Experts of a small language model.
Size: 9 layers, width 384, vocabulary 4330, 123M parameters.
Experts: 48 experts in each of 8 layers, 2 picks a token.
Below are experts of layer 6 (counted from 0) of a mixture-of-experts language model. Rows are named router (the router's row for the expert), gate (a neuron's input weights, with its number), up (a neuron's input weights, with its number) and show model dimensions 0-191. Each number is 200 + 40 x the weight over its row's rms, rounded and kept within 0 to 999.
After each expert's rows: a language model's description of what the expert responds to. This comes from a sample of Wikipedia text that the model never trained on.

# expert 41
router,166,243,211,202,180,144,199,191,167,212,155,193,170,201,204,134,242,191,188,189,186,238,198,129,211,161,140,202,146,124,149,171,144,196,191,203,149,204,188,141,202,187,224,160,237,210,229,196,173,206,161,190,186,269,226,214,256,180,233,180,249,213,190,169,179,119,184,175,228,237,169,263,149,242,187,214,220,230,183,251,196,255,198,154,85,173,220,149,198,248,187,183,203,209,122,181,206,226,174,215,203,94,165,147,141,148,137,162,213,213,144,236,181,166,198,210,185,211,154,145,202,187,171,208,222,274,198,144,238,255,181,151,279,146,185,199,115,156,225,251,168,248,160,236,282,218,228,242,221,259,192,210,139,154,129,234,265,213,273,184,246,234,225,125,230,183,257,215,215,166,141,217,226,297,197,147,150,166,148,173,253,153,191,211,203,200,183,222,174,211,220,257
gate0,211,209,79,108,228,179,192,284,196,275,200,238,219,211,250,200,244,176,177,197,164,210,144,235,223,222,278,201,204,270,195,227,259,222,126,241,223,176,261,195,249,221,181,206,230,262,223,221,199,220,174,195,220,213,215,215,145,234,139,216,258,247,269,247,194,262,166,182,216,197,185,265,185,140,240,177,242,180,178,178,225,227,188,214,222,200,180,233,237,232,200,178,211,208,223,186,228,192,200,116,299,213,181,226,198,189,165,156,235,195,109,137,189,164,208,242,238,215,188,194,202,145,239,200,139,204,182,197,202,211,297,132,205,197,266,275,164,249,256,164,205,209,138,186,140,179,278,204,221,152,209,159,157,246,222,182,151,208,272,159,175,170,130,272,189,170,229,170,235,174,280,185,218,149,174,249,212,209,206,211,198,174,141,168,171,116,175,146,185,256,221,175
up0,216,277,154,197,237,157,111,251,217,229,229,193,240,262,265,183,173,191,157,261,131,216,279,202,148,206,257,129,188,193,259,193,196,227,152,175,165,225,250,206,182,207,246,253,262,277,93,181,178,186,170,220,270,191,208,226,234,158,185,242,216,222,226,231,163,248,98,167,187,147,140,221,201,159,195,261,167,287,170,197,189,173,249,242,190,197,188,223,221,216,251,139,149,151,167,221,273,209,248,147,269,236,192,200,200,198,188,226,212,151,189,205,154,196,227,318,204,236,226,283,180,142,209,144,196,151,168,160,199,253,214,163,245,142,234,212,140,163,180,175,91,260,152,190,193,250,302,193,237,212,212,141,190,163,264,235,133,189,234,122,169,199,190,225,197,201,242,167,258,232,217,233,114,220,291,329,221,254,267,280,231,265,216,272,243,152,172,213,202,221,229,176
It responds to: Capital-letter abbreviations. Single capitals and periods inside initialisms and abbreviations, such as R.E.M., Rs., FM 732, ST, DN, and decimal points in percentages.

# expert 22
router,162,187,186,212,228,269,164,193,231,150,220,172,140,139,186,225,178,239,172,173,176,206,243,297,211,150,159,247,206,154,182,169,158,254,244,143,256,167,197,245,173,153,112,229,276,271,201,227,228,195,187,169,231,277,191,189,245,188,211,232,250,178,201,194,205,239,214,218,217,216,178,111,258,178,125,202,159,230,193,190,219,130,232,167,185,219,221,115,225,232,213,143,224,213,172,105,133,157,212,184,271,244,246,199,146,250,182,180,208,163,258,137,175,143,180,210,278,132,194,244,209,287,211,220,188,268,172,214,201,273,223,193,218,180,189,239,270,237,164,214,199,230,208,186,162,223,261,225,203,250,175,199,233,232,205,172,189,151,150,156,148,174,200,232,157,139,184,272,156,215,209,187,177,221,191,220,225,227,259,168,216,180,183,211,231,241,237,229,235,218,178,216
gate0,163,178,217,197,217,163,222,225,168,181,236,128,183,158,202,163,246,156,181,280,184,146,204,303,181,236,225,189,211,218,210,186,226,238,196,168,212,144,199,230,212,225,265,197,262,115,182,273,200,128,211,206,104,212,115,205,170,156,150,208,216,232,189,257,223,260,192,160,187,102,197,148,196,152,214,171,172,176,188,199,228,95,257,158,201,205,140,151,212,295,219,215,207,346,140,140,184,172,217,181,252,261,240,168,197,194,203,143,169,160,242,148,188,145,244,198,188,144,230,281,256,254,276,128,224,229,204,184,203,243,257,223,212,308,236,187,206,219,220,282,266,226,253,220,296,221,221,214,179,185,184,143,215,173,227,188,230,263,199,158,219,194,220,207,196,196,202,239,261,100,201,199,156,173,226,181,192,198,220,233,163,191,136,192,220,180,229,182,147,184,146,193
up0,185,214,154,173,238,240,248,255,246,213,181,224,244,200,142,225,235,183,200,254,148,219,155,241,141,257,172,182,192,191,215,226,199,232,191,190,235,233,213,218,252,190,261,185,176,191,169,136,248,164,187,213,223,112,213,169,191,197,157,237,221,218,190,173,294,198,245,188,207,168,218,208,184,189,154,193,143,181,221,253,263,212,258,196,245,230,182,223,159,202,278,81,237,205,119,176,227,251,196,177,213,260,197,190,211,143,251,297,124,318,246,212,132,191,160,166,194,161,204,176,201,172,131,220,121,279,258,111,141,162,262,192,276,238,236,175,206,280,151,168,168,120,160,190,240,196,165,251,169,192,250,257,159,155,178,199,204,228,168,200,160,238,155,205,252,259,196,207,199,187,187,209,214,213,157,215,219,231,243,210,220,187,148,156,197,246,209,203,130,166,122,179
It responds to: Conjunctions and pronoun subjects. Clause-joining words and subject pronouns, mainly and, also to, which, that, but, who, he, she.

# expert 33
router,227,147,198,99,175,154,223,162,221,206,215,305,227,130,114,241,186,153,246,216,293,240,263,198,132,137,180,233,250,192,181,164,274,214,219,191,174,203,275,248,193,182,134,213,166,251,253,206,213,217,199,160,127,202,158,178,160,171,199,275,229,193,157,215,222,221,182,192,246,259,233,199,156,216,209,265,266,276,193,156,176,201,173,160,267,245,140,180,276,172,167,242,284,191,179,139,232,259,215,306,254,160,162,198,214,188,186,242,175,175,154,192,227,226,275,214,202,215,134,223,220,207,202,210,179,152,244,230,175,198,216,215,150,126,182,209,196,233,127,246,207,117,146,193,200,83,215,172,242,189,156,242,190,219,250,192,223,216,166,182,211,212,232,214,200,207,153,180,268,248,232,290,176,201,142,292,210,188,259,261,233,167,153,180,211,233,184,179,247,193,188,159
gate0,203,258,205,238,199,211,277,197,228,170,244,229,187,251,190,179,139,223,242,210,226,166,153,182,209,196,190,162,221,243,250,197,204,208,221,199,210,201,177,125,201,152,140,225,211,176,227,218,240,223,193,308,221,243,218,150,143,160,204,213,127,233,241,207,219,177,226,191,233,194,127,124,238,247,282,138,167,151,219,234,217,154,198,290,201,150,181,117,170,167,151,194,197,155,244,170,194,141,238,128,206,208,301,209,202,189,195,221,214,148,153,243,211,132,203,233,272,172,159,221,224,214,276,161,210,150,181,216,205,200,81,148,235,210,224,235,206,207,263,182,253,227,208,250,155,264,131,205,140,151,201,185,241,177,202,239,118,170,197,182,207,229,256,144,234,181,265,183,154,197,219,213,155,217,207,123,128,215,187,198,131,277,257,188,172,145,226,177,143,257,231,111
up0,188,151,239,209,210,227,204,223,179,236,166,131,259,177,218,329,172,219,165,206,156,111,208,184,235,181,224,210,211,161,167,167,205,193,189,204,180,186,183,262,321,227,202,166,151,217,119,173,167,222,194,181,209,188,204,137,183,234,199,247,205,181,225,231,176,166,139,164,206,151,278,173,192,201,227,225,242,242,162,155,209,242,221,148,255,136,245,205,228,194,208,149,259,265,186,166,179,228,189,229,172,178,150,186,91,131,195,157,221,227,205,187,225,177,267,193,212,184,193,138,295,178,174,258,233,182,214,275,126,197,185,154,184,200,193,255,136,213,220,226,135,204,218,150,214,230,285,153,266,212,247,194,166,216,189,218,224,178,185,217,294,246,193,247,140,151,226,190,183,165,262,136,182,149,200,239,169,234,188,244,176,196,166,207,239,216,161,201,178,199,213,187
It responds to: Commas and list connectors. Commas, dashes and linking words after a noun that lead into lists or clauses: including, with, between, of, by.

# expert 9
router,143,136,222,193,195,217,220,171,232,224,110,236,153,196,138,172,142,166,197,196,290,143,122,262,163,214,138,211,171,274,175,235,178,172,158,170,250,174,276,212,211,180,204,225,254,199,200,210,214,184,206,182,208,199,194,239,128,261,158,196,216,165,221,177,260,118,221,270,184,200,163,196,220,195,213,218,182,92,158,108,135,210,187,204,185,257,228,196,238,225,191,197,184,166,118,193,227,147,181,184,182,218,203,254,228,214,210,272,275,169,237,183,143,166,265,177,193,188,202,245,120,172,202,209,258,122,146,222,180,183,169,217,243,125,249,158,236,251,160,198,187,200,184,225,195,181,137,171,214,217,218,224,219,213,143,294,234,214,190,213,158,174,232,218,199,149,126,236,206,176,275,283,190,221,140,205,224,117,225,197,225,117,182,194,218,236,190,201,175,218,107,163
gate0,222,203,216,161,203,198,215,227,223,205,151,181,217,172,144,184,208,162,253,198,141,235,159,219,296,231,231,161,213,270,168,249,249,162,179,248,171,209,148,266,176,326,153,244,204,201,129,186,225,213,210,164,179,263,270,197,229,149,221,195,186,260,198,203,226,193,209,218,174,175,184,153,222,115,231,154,206,263,182,210,248,180,144,293,189,110,134,255,179,236,167,181,217,268,159,184,221,194,237,150,237,208,184,211,214,209,274,225,217,209,202,173,194,205,171,165,194,140,214,155,211,213,196,251,175,237,229,236,163,179,208,168,204,177,173,232,173,209,200,135,169,108,224,234,210,227,213,106,127,206,248,172,215,264,192,248,155,198,216,235,234,240,197,222,248,205,204,147,243,202,204,196,269,219,133,168,279,174,264,97,221,148,147,209,225,175,219,146,177,239,236,131
up0,237,140,175,254,193,241,237,186,272,203,210,200,204,160,235,175,250,182,278,189,221,205,188,164,267,105,246,196,191,220,275,282,234,165,239,175,72,223,180,216,204,205,235,149,241,238,181,237,162,207,234,169,237,245,228,179,191,154,186,164,187,225,138,199,201,210,316,249,241,227,211,176,222,140,206,252,221,238,187,183,221,146,240,183,213,188,210,247,191,162,165,214,215,228,175,166,207,176,181,189,182,222,145,225,202,111,135,119,214,215,191,114,173,175,166,225,207,181,189,95,237,244,166,181,75,226,174,217,199,273,179,185,249,235,221,194,187,138,178,216,252,113,183,202,146,201,210,201,242,154,177,133,204,204,226,224,166,234,260,172,211,251,201,189,245,175,201,171,212,219,207,110,199,180,255,188,216,207,269,165,236,266,201,235,172,164,195,204,171,178,199,191
It responds to: Non-English name syllables. Inner syllables and accented letters of South Slavic, Turkish, Arabic, Hebrew and Japanese names, such as ć, ā, ud in Yasuda, an in İstanbul.

# expert 42
router,191,164,218,192,149,158,200,198,268,174,224,237,235,228,142,178,115,217,252,195,285,199,82,239,165,150,246,202,220,240,182,250,232,231,212,168,222,234,244,196,199,182,91,213,187,201,154,142,239,215,213,189,182,193,203,171,119,288,193,199,201,236,185,148,146,203,259,215,202,238,216,252,246,207,262,271,191,65,254,205,216,240,219,193,210,229,235,221,240,154,190,192,200,236,142,233,236,206,248,237,187,213,167,161,255,246,212,216,203,203,211,169,234,134,240,213,138,170,280,261,275,241,157,252,199,189,199,163,219,250,259,208,145,196,238,180,193,211,204,151,184,222,185,151,137,193,151,218,235,174,187,199,171,201,174,248,202,205,167,220,179,246,201,201,246,214,113,176,256,193,256,171,177,178,157,226,210,176,239,230,218,270,164,174,229,198,230,135,184,237,216,195
gate0,194,188,234,261,188,123,135,238,179,246,357,195,203,201,210,192,194,260,209,232,237,259,185,198,196,129,163,282,197,208,178,232,167,226,156,257,109,207,195,229,210,208,194,165,246,225,239,193,189,194,179,237,162,257,173,141,180,174,192,266,204,137,220,194,171,197,220,216,204,171,217,187,208,171,195,274,190,175,161,168,226,172,121,224,158,216,229,185,132,199,156,204,202,214,183,188,185,211,112,159,243,154,190,223,172,178,189,155,275,135,157,181,220,167,254,173,241,216,232,150,181,253,174,183,219,208,182,219,249,281,223,199,102,196,193,226,176,263,149,233,242,180,157,202,199,252,214,162,216,240,138,198,230,194,242,269,160,135,145,213,223,213,233,171,168,221,174,222,295,144,236,195,178,251,199,259,184,207,188,192,248,147,203,221,217,137,157,227,164,246,222,216
up0,245,199,234,181,204,226,199,184,234,163,197,184,182,191,236,183,202,212,226,176,164,205,171,208,190,166,195,236,205,207,219,224,185,196,129,164,179,135,232,169,219,267,158,256,173,175,266,185,238,233,217,203,178,302,166,135,188,235,177,218,184,101,229,126,229,160,262,240,163,251,214,209,177,277,202,174,122,216,203,204,253,228,205,177,214,153,212,242,209,214,161,181,229,233,181,178,314,153,165,175,157,210,272,164,157,190,132,187,165,157,221,244,175,218,166,131,152,124,221,155,243,217,185,197,246,334,241,174,226,197,203,200,218,247,129,258,113,254,178,198,194,256,199,190,217,225,193,160,213,151,153,191,222,218,163,223,148,183,240,241,237,336,297,156,197,203,179,268,204,170,159,153,150,213,242,252,176,194,146,265,182,239,228,220,240,225,261,195,208,162,75,196
It responds to: Noun suffixes and abstract nouns. Suffixes ending derived words, such as -ing, -ation, -ment, and abstract nouns like support, development, training, research.

# expert 15
router,190,228,208,276,152,190,151,207,215,165,240,119,201,256,188,163,205,184,184,210,214,153,209,239,112,227,162,215,120,269,183,229,229,194,193,195,250,221,208,178,207,198,167,190,221,154,241,142,225,215,105,239,263,169,258,173,158,262,195,164,268,177,185,225,225,232,177,275,194,205,234,242,138,252,255,213,161,244,193,237,219,205,190,167,152,264,211,179,190,228,205,241,155,194,214,234,257,212,149,226,170,142,273,203,217,225,132,187,225,267,164,198,204,283,198,194,145,203,197,242,228,273,174,192,141,155,166,196,146,95,132,171,220,200,278,149,208,222,147,192,169,274,205,184,168,228,233,188,214,137,201,214,173,160,173,151,276,190,173,212,221,151,178,169,221,198,170,108,198,214,166,242,257,180,220,152,235,215,176,263,204,175,132,155,203,206,210,198,212,89,179,229
gate0,275,157,208,156,163,304,183,216,213,226,271,259,194,166,105,225,198,184,197,50,221,224,203,211,152,190,158,88,179,196,242,143,178,185,194,158,202,203,194,185,254,149,225,106,207,213,190,235,200,167,231,219,257,231,93,170,179,136,204,181,216,158,160,163,215,189,211,170,215,238,195,164,297,176,174,228,203,197,146,144,242,184,193,266,189,139,229,184,157,194,209,158,218,175,220,144,243,182,242,160,208,208,270,182,213,211,255,184,193,161,292,217,159,216,196,182,197,145,209,174,145,171,258,201,251,201,188,297,204,266,189,205,203,173,229,214,180,249,277,199,183,186,193,228,248,219,154,192,193,184,145,218,197,191,290,204,191,166,223,68,241,173,254,208,172,176,213,223,179,160,222,266,169,257,229,218,123,167,175,212,193,209,236,226,265,185,226,141,241,201,238,222
up0,203,218,195,196,247,257,168,245,217,150,277,219,244,228,179,184,176,170,187,77,279,219,198,175,185,160,186,148,210,99,236,204,221,198,218,102,178,221,243,238,142,178,219,185,232,220,249,181,257,108,216,227,229,220,205,221,177,224,202,213,193,199,175,180,221,191,262,231,201,303,204,204,215,177,154,291,148,194,140,196,127,184,188,275,168,228,210,231,229,185,153,187,199,213,135,253,251,166,211,188,190,188,199,225,177,223,102,124,157,183,176,203,232,283,159,206,201,195,177,128,191,245,262,214,320,212,148,184,142,191,158,219,220,178,258,183,207,138,181,146,251,246,165,161,207,227,206,218,264,157,216,206,125,163,193,271,209,175,276,201,204,167,230,162,180,284,110,176,182,173,165,263,127,272,199,280,196,162,145,185,237,210,195,258,205,174,225,168,265,189,271,266
It responds to: Sports results vocabulary. Match-result words in sports text and tables such as won, lost, scored, defeated, finished, round, and scorelines like 3–2 victory.

# expert 8
router,228,163,149,250,230,176,241,188,203,233,194,215,230,170,231,265,108,200,167,242,174,250,193,185,254,232,199,193,219,213,254,150,244,261,207,189,190,180,267,207,220,193,127,179,125,187,215,76,214,237,175,185,291,145,222,173,154,225,229,156,229,241,169,213,221,175,196,189,249,125,167,133,222,186,201,162,215,163,277,196,164,158,174,241,222,179,163,197,153,152,218,171,204,188,243,195,135,267,282,188,276,197,159,181,234,195,202,242,123,157,221,133,263,161,263,196,135,132,260,193,205,103,275,239,209,145,262,256,188,213,214,193,145,128,217,212,174,267,220,131,117,212,182,235,161,203,202,177,219,186,231,224,256,228,190,235,158,197,212,213,189,223,140,195,159,241,214,196,155,183,260,181,136,183,167,209,168,185,257,229,156,231,174,212,159,211,243,200,201,273,211,229
gate0,169,222,196,233,249,198,165,179,195,149,210,165,162,254,128,211,219,209,221,192,222,200,118,159,202,202,201,215,252,207,200,230,127,197,134,197,256,181,75,268,126,257,236,241,193,174,269,180,197,213,235,205,234,162,235,249,237,186,214,214,225,186,261,144,214,96,258,170,187,279,220,133,131,220,181,222,142,192,179,188,177,172,170,181,155,243,227,243,219,205,155,188,252,183,193,215,181,209,167,160,196,224,159,216,190,225,200,197,270,209,200,122,134,258,224,195,196,201,169,214,206,136,132,196,174,183,163,180,267,194,133,258,225,204,253,185,203,139,139,182,232,189,162,207,230,189,210,240,246,165,126,224,159,118,180,234,141,192,167,138,205,262,193,227,231,195,177,225,172,205,133,206,213,175,206,199,207,204,256,215,273,196,278,154,173,178,199,216,245,130,253,251
up0,186,165,182,138,151,152,119,160,156,150,211,155,215,183,222,168,214,235,223,225,169,167,223,169,232,226,197,149,262,242,193,189,263,126,206,178,107,197,228,199,257,210,182,138,180,196,232,208,95,206,152,198,174,214,157,200,175,238,160,173,171,246,225,207,204,239,140,295,250,164,235,207,105,253,217,207,194,215,198,194,183,222,229,200,176,262,209,191,198,214,193,229,260,239,175,220,208,172,201,219,205,91,145,270,160,236,222,196,226,143,234,251,147,78,180,218,170,212,174,190,100,152,169,197,249,143,184,259,166,252,237,274,123,199,202,234,208,249,137,211,179,203,153,200,196,172,141,217,173,164,160,198,166,175,172,232,193,216,163,307,183,189,134,207,255,160,245,218,211,188,243,153,219,210,156,172,248,224,154,235,184,176,191,194,194,161,214,219,227,275,181,235
It responds to: Copulas and participles. Verbs after a subject in definitional openings: was, is, born, became, located, founded, represented, often following an article title heading.

# expert 10
router,148,232,247,213,206,190,180,190,182,165,189,247,174,265,204,221,213,201,141,176,275,236,227,144,115,218,184,244,143,178,193,206,222,179,182,188,202,252,190,159,239,154,191,189,166,245,231,267,143,182,265,273,195,195,223,232,122,246,160,205,262,210,105,264,213,183,244,170,234,202,225,212,238,198,252,217,253,161,162,121,213,201,232,220,177,172,222,190,214,246,240,206,274,149,142,143,177,182,245,115,204,196,178,137,230,154,254,180,236,221,244,151,164,191,173,218,222,155,264,216,156,145,218,164,128,193,192,231,222,240,146,223,187,181,156,234,166,178,221,247,237,164,220,168,267,150,218,308,226,211,248,153,193,126,197,159,201,197,120,237,178,233,252,161,175,216,187,193,150,209,160,236,191,226,217,173,177,154,235,220,170,213,248,167,154,250,234,220,170,220,255,273
gate0,205,224,190,117,185,161,181,213,199,179,181,199,182,248,206,203,163,197,240,114,140,202,133,158,167,156,154,190,186,206,99,228,245,219,175,151,165,255,267,181,193,246,205,173,161,213,115,192,253,226,210,163,219,127,237,178,179,220,174,150,225,164,230,248,245,157,228,252,206,262,187,258,202,272,192,257,271,244,200,234,257,236,206,135,257,179,191,227,132,211,158,245,146,252,187,181,294,117,199,195,182,214,149,173,186,165,201,226,179,192,184,219,168,201,356,255,249,141,209,266,149,223,178,186,170,161,171,210,190,232,214,218,183,202,171,167,134,169,187,226,322,125,179,194,301,234,216,252,172,205,207,203,198,190,171,136,181,156,255,203,131,246,159,181,148,157,254,210,189,272,213,165,218,200,184,199,200,150,229,189,310,163,191,163,165,190,231,223,152,215,214,247
up0,176,228,149,268,188,180,223,237,109,208,236,178,193,200,169,173,155,199,171,220,233,225,240,161,147,230,238,197,195,254,234,191,211,161,248,237,197,202,204,195,226,194,233,230,184,251,248,220,192,148,178,232,210,183,285,212,160,202,252,194,213,225,218,217,189,225,162,196,190,225,187,65,185,165,226,186,127,132,172,187,173,121,254,193,189,290,254,192,190,219,246,189,139,182,212,206,261,266,219,207,200,190,163,180,280,162,179,196,211,179,222,61,193,212,197,173,202,185,241,175,189,241,95,161,213,144,214,174,224,240,242,135,223,160,228,210,249,262,179,195,166,228,204,212,206,180,165,190,226,260,164,241,208,195,226,193,178,216,220,287,182,222,255,232,268,116,214,258,192,163,166,127,161,192,180,189,107,222,194,216,214,217,175,137,190,219,219,204,247,167,123,168
It responds to: Mid-word consonant chunks. Short middle pieces of English words after one or two letters, such as t-ug, c-ock-pit, onc-og-ene, aircr-aft, before endings like -ed or -ing.

# expert 37
router,244,266,207,228,244,241,151,199,157,150,198,198,220,207,210,157,168,264,154,166,160,221,301,272,225,205,258,203,253,141,196,176,197,164,281,167,185,256,98,203,196,187,317,233,212,191,228,248,116,179,250,170,164,211,252,228,291,133,187,169,184,195,192,165,129,162,223,198,175,192,182,276,172,235,215,175,143,265,252,281,193,218,259,178,204,170,249,183,185,185,224,193,123,222,219,206,223,158,173,193,200,182,265,167,215,219,165,221,236,195,154,214,198,206,156,155,121,213,178,119,181,201,169,144,252,187,152,181,234,144,179,169,224,215,167,184,174,194,192,178,227,217,200,189,171,242,209,189,178,244,237,164,265,242,177,196,143,197,227,200,181,183,272,158,222,213,233,228,169,255,161,239,227,228,255,148,202,184,142,172,166,174,236,179,275,172,185,188,143,205,210,215
gate0,199,170,191,214,167,262,241,209,186,215,208,202,148,214,279,208,201,138,204,190,235,214,216,158,186,250,247,198,195,198,174,201,268,301,208,238,202,217,228,205,247,166,171,228,246,173,235,198,139,187,273,198,181,204,192,200,104,215,204,228,140,182,237,231,280,199,190,182,150,102,244,200,215,171,145,314,219,224,157,205,249,209,195,249,230,211,158,198,225,244,179,201,290,224,185,170,189,201,182,292,239,161,160,213,192,167,153,247,213,158,141,226,176,197,179,219,238,112,229,250,155,220,195,201,224,194,170,173,175,178,190,183,210,112,234,213,211,199,203,207,174,202,236,180,247,211,180,179,274,209,216,302,216,226,230,250,251,256,240,210,192,210,185,216,251,199,129,176,280,194,197,274,254,290,224,242,176,226,196,226,191,172,149,179,288,236,137,185,259,229,213,177
up0,202,188,219,108,182,245,159,140,220,216,229,208,186,225,229,208,204,269,213,190,179,269,208,114,185,243,180,176,212,294,112,224,291,196,229,218,208,161,165,232,159,176,188,229,277,199,255,189,143,182,168,222,224,308,222,249,202,247,272,187,240,104,197,223,239,148,195,182,168,194,201,192,211,219,219,227,212,186,195,199,183,217,184,147,209,175,203,253,229,179,154,199,155,213,157,194,263,203,219,195,169,227,215,251,106,190,197,182,228,153,160,133,159,134,175,235,265,141,157,242,127,227,198,189,191,175,152,229,227,173,186,205,203,104,212,227,194,245,231,171,180,216,214,187,221,197,150,208,265,201,220,244,279,163,123,261,230,201,237,224,240,220,184,166,213,136,121,202,306,221,196,285,233,187,235,218,159,193,200,216,225,186,242,185,244,236,197,210,294,192,239,197
It responds to: Quantifiers before nouns. Determiners and quantifying adjectives after prepositions, such as other, various, local, many, several, some, the, in running prose.

# expert 28
router,216,220,177,204,200,120,162,242,271,193,169,191,228,197,220,239,208,221,169,231,208,196,235,197,162,236,185,239,160,124,211,223,195,194,220,178,168,208,193,209,277,211,227,163,229,203,145,108,156,212,141,141,147,132,217,203,185,176,132,206,208,233,124,164,174,293,197,181,229,194,168,169,210,101,263,262,201,186,268,157,217,185,182,159,297,228,150,182,142,187,190,217,300,178,219,202,175,229,253,264,199,154,138,179,135,163,242,77,228,130,237,236,213,236,278,184,242,108,167,175,171,188,201,163,248,225,221,190,172,208,228,249,209,259,127,200,175,192,180,189,244,208,206,183,244,143,236,168,205,205,213,198,260,268,190,215,199,183,239,208,237,190,242,236,264,220,193,193,180,246,147,101,201,200,218,208,240,223,195,192,185,189,191,290,228,101,227,226,153,136,243,213
gate4,251,169,235,225,186,196,169,187,200,232,272,192,202,250,157,193,154,195,239,164,141,131,192,248,246,186,214,284,268,214,270,187,241,190,219,136,212,202,193,134,228,154,218,232,246,230,221,179,222,213,233,218,238,241,188,107,142,276,161,225,184,145,174,207,149,168,269,218,264,243,242,226,208,193,175,237,206,161,200,197,161,211,232,180,175,165,117,213,212,219,214,123,208,237,183,294,192,188,186,152,197,206,172,192,211,204,222,173,232,189,194,217,173,171,149,225,121,176,230,237,268,122,200,268,210,254,242,151,190,172,228,200,210,93,223,204,235,164,180,163,107,216,70,234,170,196,169,187,190,203,146,243,146,262,144,159,127,248,221,204,193,200,280,171,162,260,210,198,251,167,158,200,188,255,145,159,175,174,240,250,182,274,251,231,261,134,173,245,197,208,147,214
up4,227,227,196,198,217,219,265,226,179,204,124,209,201,162,151,215,239,244,169,172,203,198,232,172,187,189,228,151,211,172,119,142,125,171,161,250,182,177,206,250,145,209,100,146,203,216,254,228,157,231,199,177,215,152,147,204,197,169,255,150,183,244,174,220,155,179,175,207,185,141,172,223,188,119,206,85,211,252,210,191,180,155,190,237,152,272,229,183,205,121,217,259,206,195,216,124,233,213,307,200,187,186,178,97,225,124,164,233,175,209,123,192,162,175,239,144,225,267,240,234,233,229,200,211,197,214,205,238,205,201,220,181,181,253,160,252,246,227,236,164,231,221,221,190,170,203,207,251,216,273,228,208,207,134,205,203,185,157,263,240,200,171,143,199,160,224,215,264,180,232,244,312,248,133,189,187,189,217,158,227,304,176,210,137,241,248,143,114,213,231,290,135
It responds to: Name and number parts. Later parts of proper names and designations: Street, School, Center, Act, Festival, single letters and numbers like Saturn V, District 6.

# expert 0
router,259,145,189,185,174,245,205,211,156,255,192,212,257,125,198,244,238,266,178,112,189,231,234,201,280,198,168,145,232,196,129,178,129,197,130,270,134,131,177,232,167,186,163,176,217,197,183,231,241,214,148,221,138,163,251,220,278,203,168,239,125,246,181,152,143,167,207,175,164,170,258,152,243,243,151,171,114,187,168,241,195,232,216,219,221,148,234,231,162,230,181,172,230,259,201,222,234,127,184,158,246,147,259,218,199,190,231,217,197,250,160,155,204,239,248,201,197,212,239,153,226,136,177,186,218,215,185,229,264,228,259,136,173,190,274,197,259,148,209,264,196,202,229,179,123,195,237,137,235,147,125,198,193,194,247,231,113,210,220,187,242,218,193,205,289,223,236,173,214,158,195,201,221,166,194,217,136,232,211,224,234,147,229,203,206,165,254,193,207,279,277,220
gate0,192,191,210,156,232,200,95,253,238,132,225,220,175,227,135,264,223,245,232,253,151,250,250,226,178,275,225,205,239,210,207,199,235,250,232,133,250,126,139,169,179,195,284,200,169,157,141,145,165,177,234,237,186,195,217,172,214,154,198,189,171,161,271,166,222,194,197,239,232,208,168,179,242,199,242,257,217,182,164,182,184,231,155,243,183,180,166,242,224,234,233,247,220,248,185,216,241,204,237,270,197,249,218,174,188,99,181,235,182,204,128,197,180,192,175,207,181,118,205,227,228,180,205,258,231,156,147,222,281,215,225,178,229,243,206,166,229,199,192,181,209,217,205,189,240,188,238,292,147,163,195,175,202,206,172,233,217,207,170,229,165,179,214,238,239,226,163,214,246,176,169,267,247,203,207,274,219,235,249,166,81,178,191,171,220,194,224,202,208,202,266,264
up0,175,236,251,218,115,197,243,189,181,214,166,152,228,122,230,243,158,158,83,179,239,100,162,129,216,180,182,205,185,239,86,216,216,175,204,243,174,270,189,184,202,210,160,274,207,225,220,216,188,198,169,168,202,163,159,218,170,270,208,158,232,287,200,211,188,158,199,206,178,222,209,217,168,150,144,200,188,263,189,220,223,188,207,236,121,239,189,154,181,145,208,168,218,170,235,212,218,213,164,186,160,141,190,204,195,201,242,120,217,211,212,208,251,188,194,187,227,201,208,218,220,181,220,153,219,204,126,192,169,145,258,193,166,227,232,240,172,199,202,236,238,157,259,274,215,204,145,172,147,208,252,265,185,165,210,263,175,184,162,111,239,217,237,192,175,169,278,176,168,237,275,68,174,173,211,215,239,192,245,220,187,238,141,300,223,208,175,209,180,194,143,219
It responds to: Surname first pieces. First word-piece of a personal name, mostly surnames after a first name or title, such as S(acheverell), Mor(rison), Cam(eron).

# expert 17
router,239,245,196,229,254,269,192,220,200,170,145,191,214,179,234,162,183,254,177,193,129,214,257,183,263,189,273,199,176,140,177,207,159,150,221,245,200,225,105,169,212,228,281,276,231,207,193,294,188,146,195,225,175,193,204,273,288,167,232,215,176,197,130,192,207,158,179,217,156,142,207,248,189,208,200,141,158,278,185,284,220,249,226,172,191,199,239,144,260,172,235,231,199,234,229,185,225,172,222,190,199,221,258,183,214,201,215,239,221,275,153,180,187,255,129,242,189,186,138,177,205,198,174,171,163,251,190,151,213,179,178,145,290,191,166,209,167,157,172,253,216,217,186,151,208,238,245,106,198,237,200,145,237,183,162,123,181,166,220,250,203,159,221,164,188,235,268,183,192,205,154,194,246,192,248,89,187,125,140,189,158,188,208,181,205,199,195,276,161,131,210,216
gate0,233,150,156,114,147,226,263,218,264,217,219,172,204,140,216,196,140,211,254,179,199,237,207,212,257,224,242,175,228,230,171,153,188,165,114,242,209,204,160,218,233,190,209,200,170,223,201,206,231,208,231,299,204,230,118,169,225,186,210,195,202,288,149,145,220,252,180,172,198,177,107,182,241,218,233,176,195,110,192,210,208,154,192,218,149,196,284,180,210,222,140,207,202,192,191,167,189,244,222,166,240,222,260,162,196,216,243,189,136,185,184,227,234,169,236,210,182,247,245,223,172,219,221,211,126,178,225,157,224,159,232,204,221,220,220,240,206,298,264,246,227,196,226,189,206,265,128,226,162,55,123,146,193,207,209,127,212,198,194,176,302,222,265,209,223,173,162,238,192,248,252,221,184,230,166,199,167,273,232,197,180,186,212,146,273,224,131,262,205,293,139,166
up0,191,222,218,211,238,215,122,188,229,250,210,213,220,131,206,189,179,134,165,201,110,212,182,202,235,229,220,179,260,225,186,146,173,197,181,235,254,283,202,245,203,216,197,172,149,237,174,183,235,136,235,145,150,203,163,168,230,185,210,191,269,248,210,236,166,311,204,155,197,197,168,250,183,211,232,186,182,137,201,198,206,216,199,269,205,239,278,145,130,228,167,230,263,127,230,94,236,244,246,169,199,177,218,182,191,198,189,140,248,303,184,169,169,183,220,227,129,259,217,152,96,209,224,151,207,169,198,189,225,148,210,185,234,218,232,214,253,184,246,139,248,225,222,139,175,275,185,190,203,191,138,176,206,195,233,162,228,159,215,162,306,215,218,145,202,216,93,158,124,173,243,208,206,194,179,218,159,155,252,241,189,220,146,179,191,207,192,278,208,162,173,185
It responds to: Table cells and numbers. Pipe separators, zeros and small numbers in sports and election tables, plus markdown table divider rows like |---|---|---|.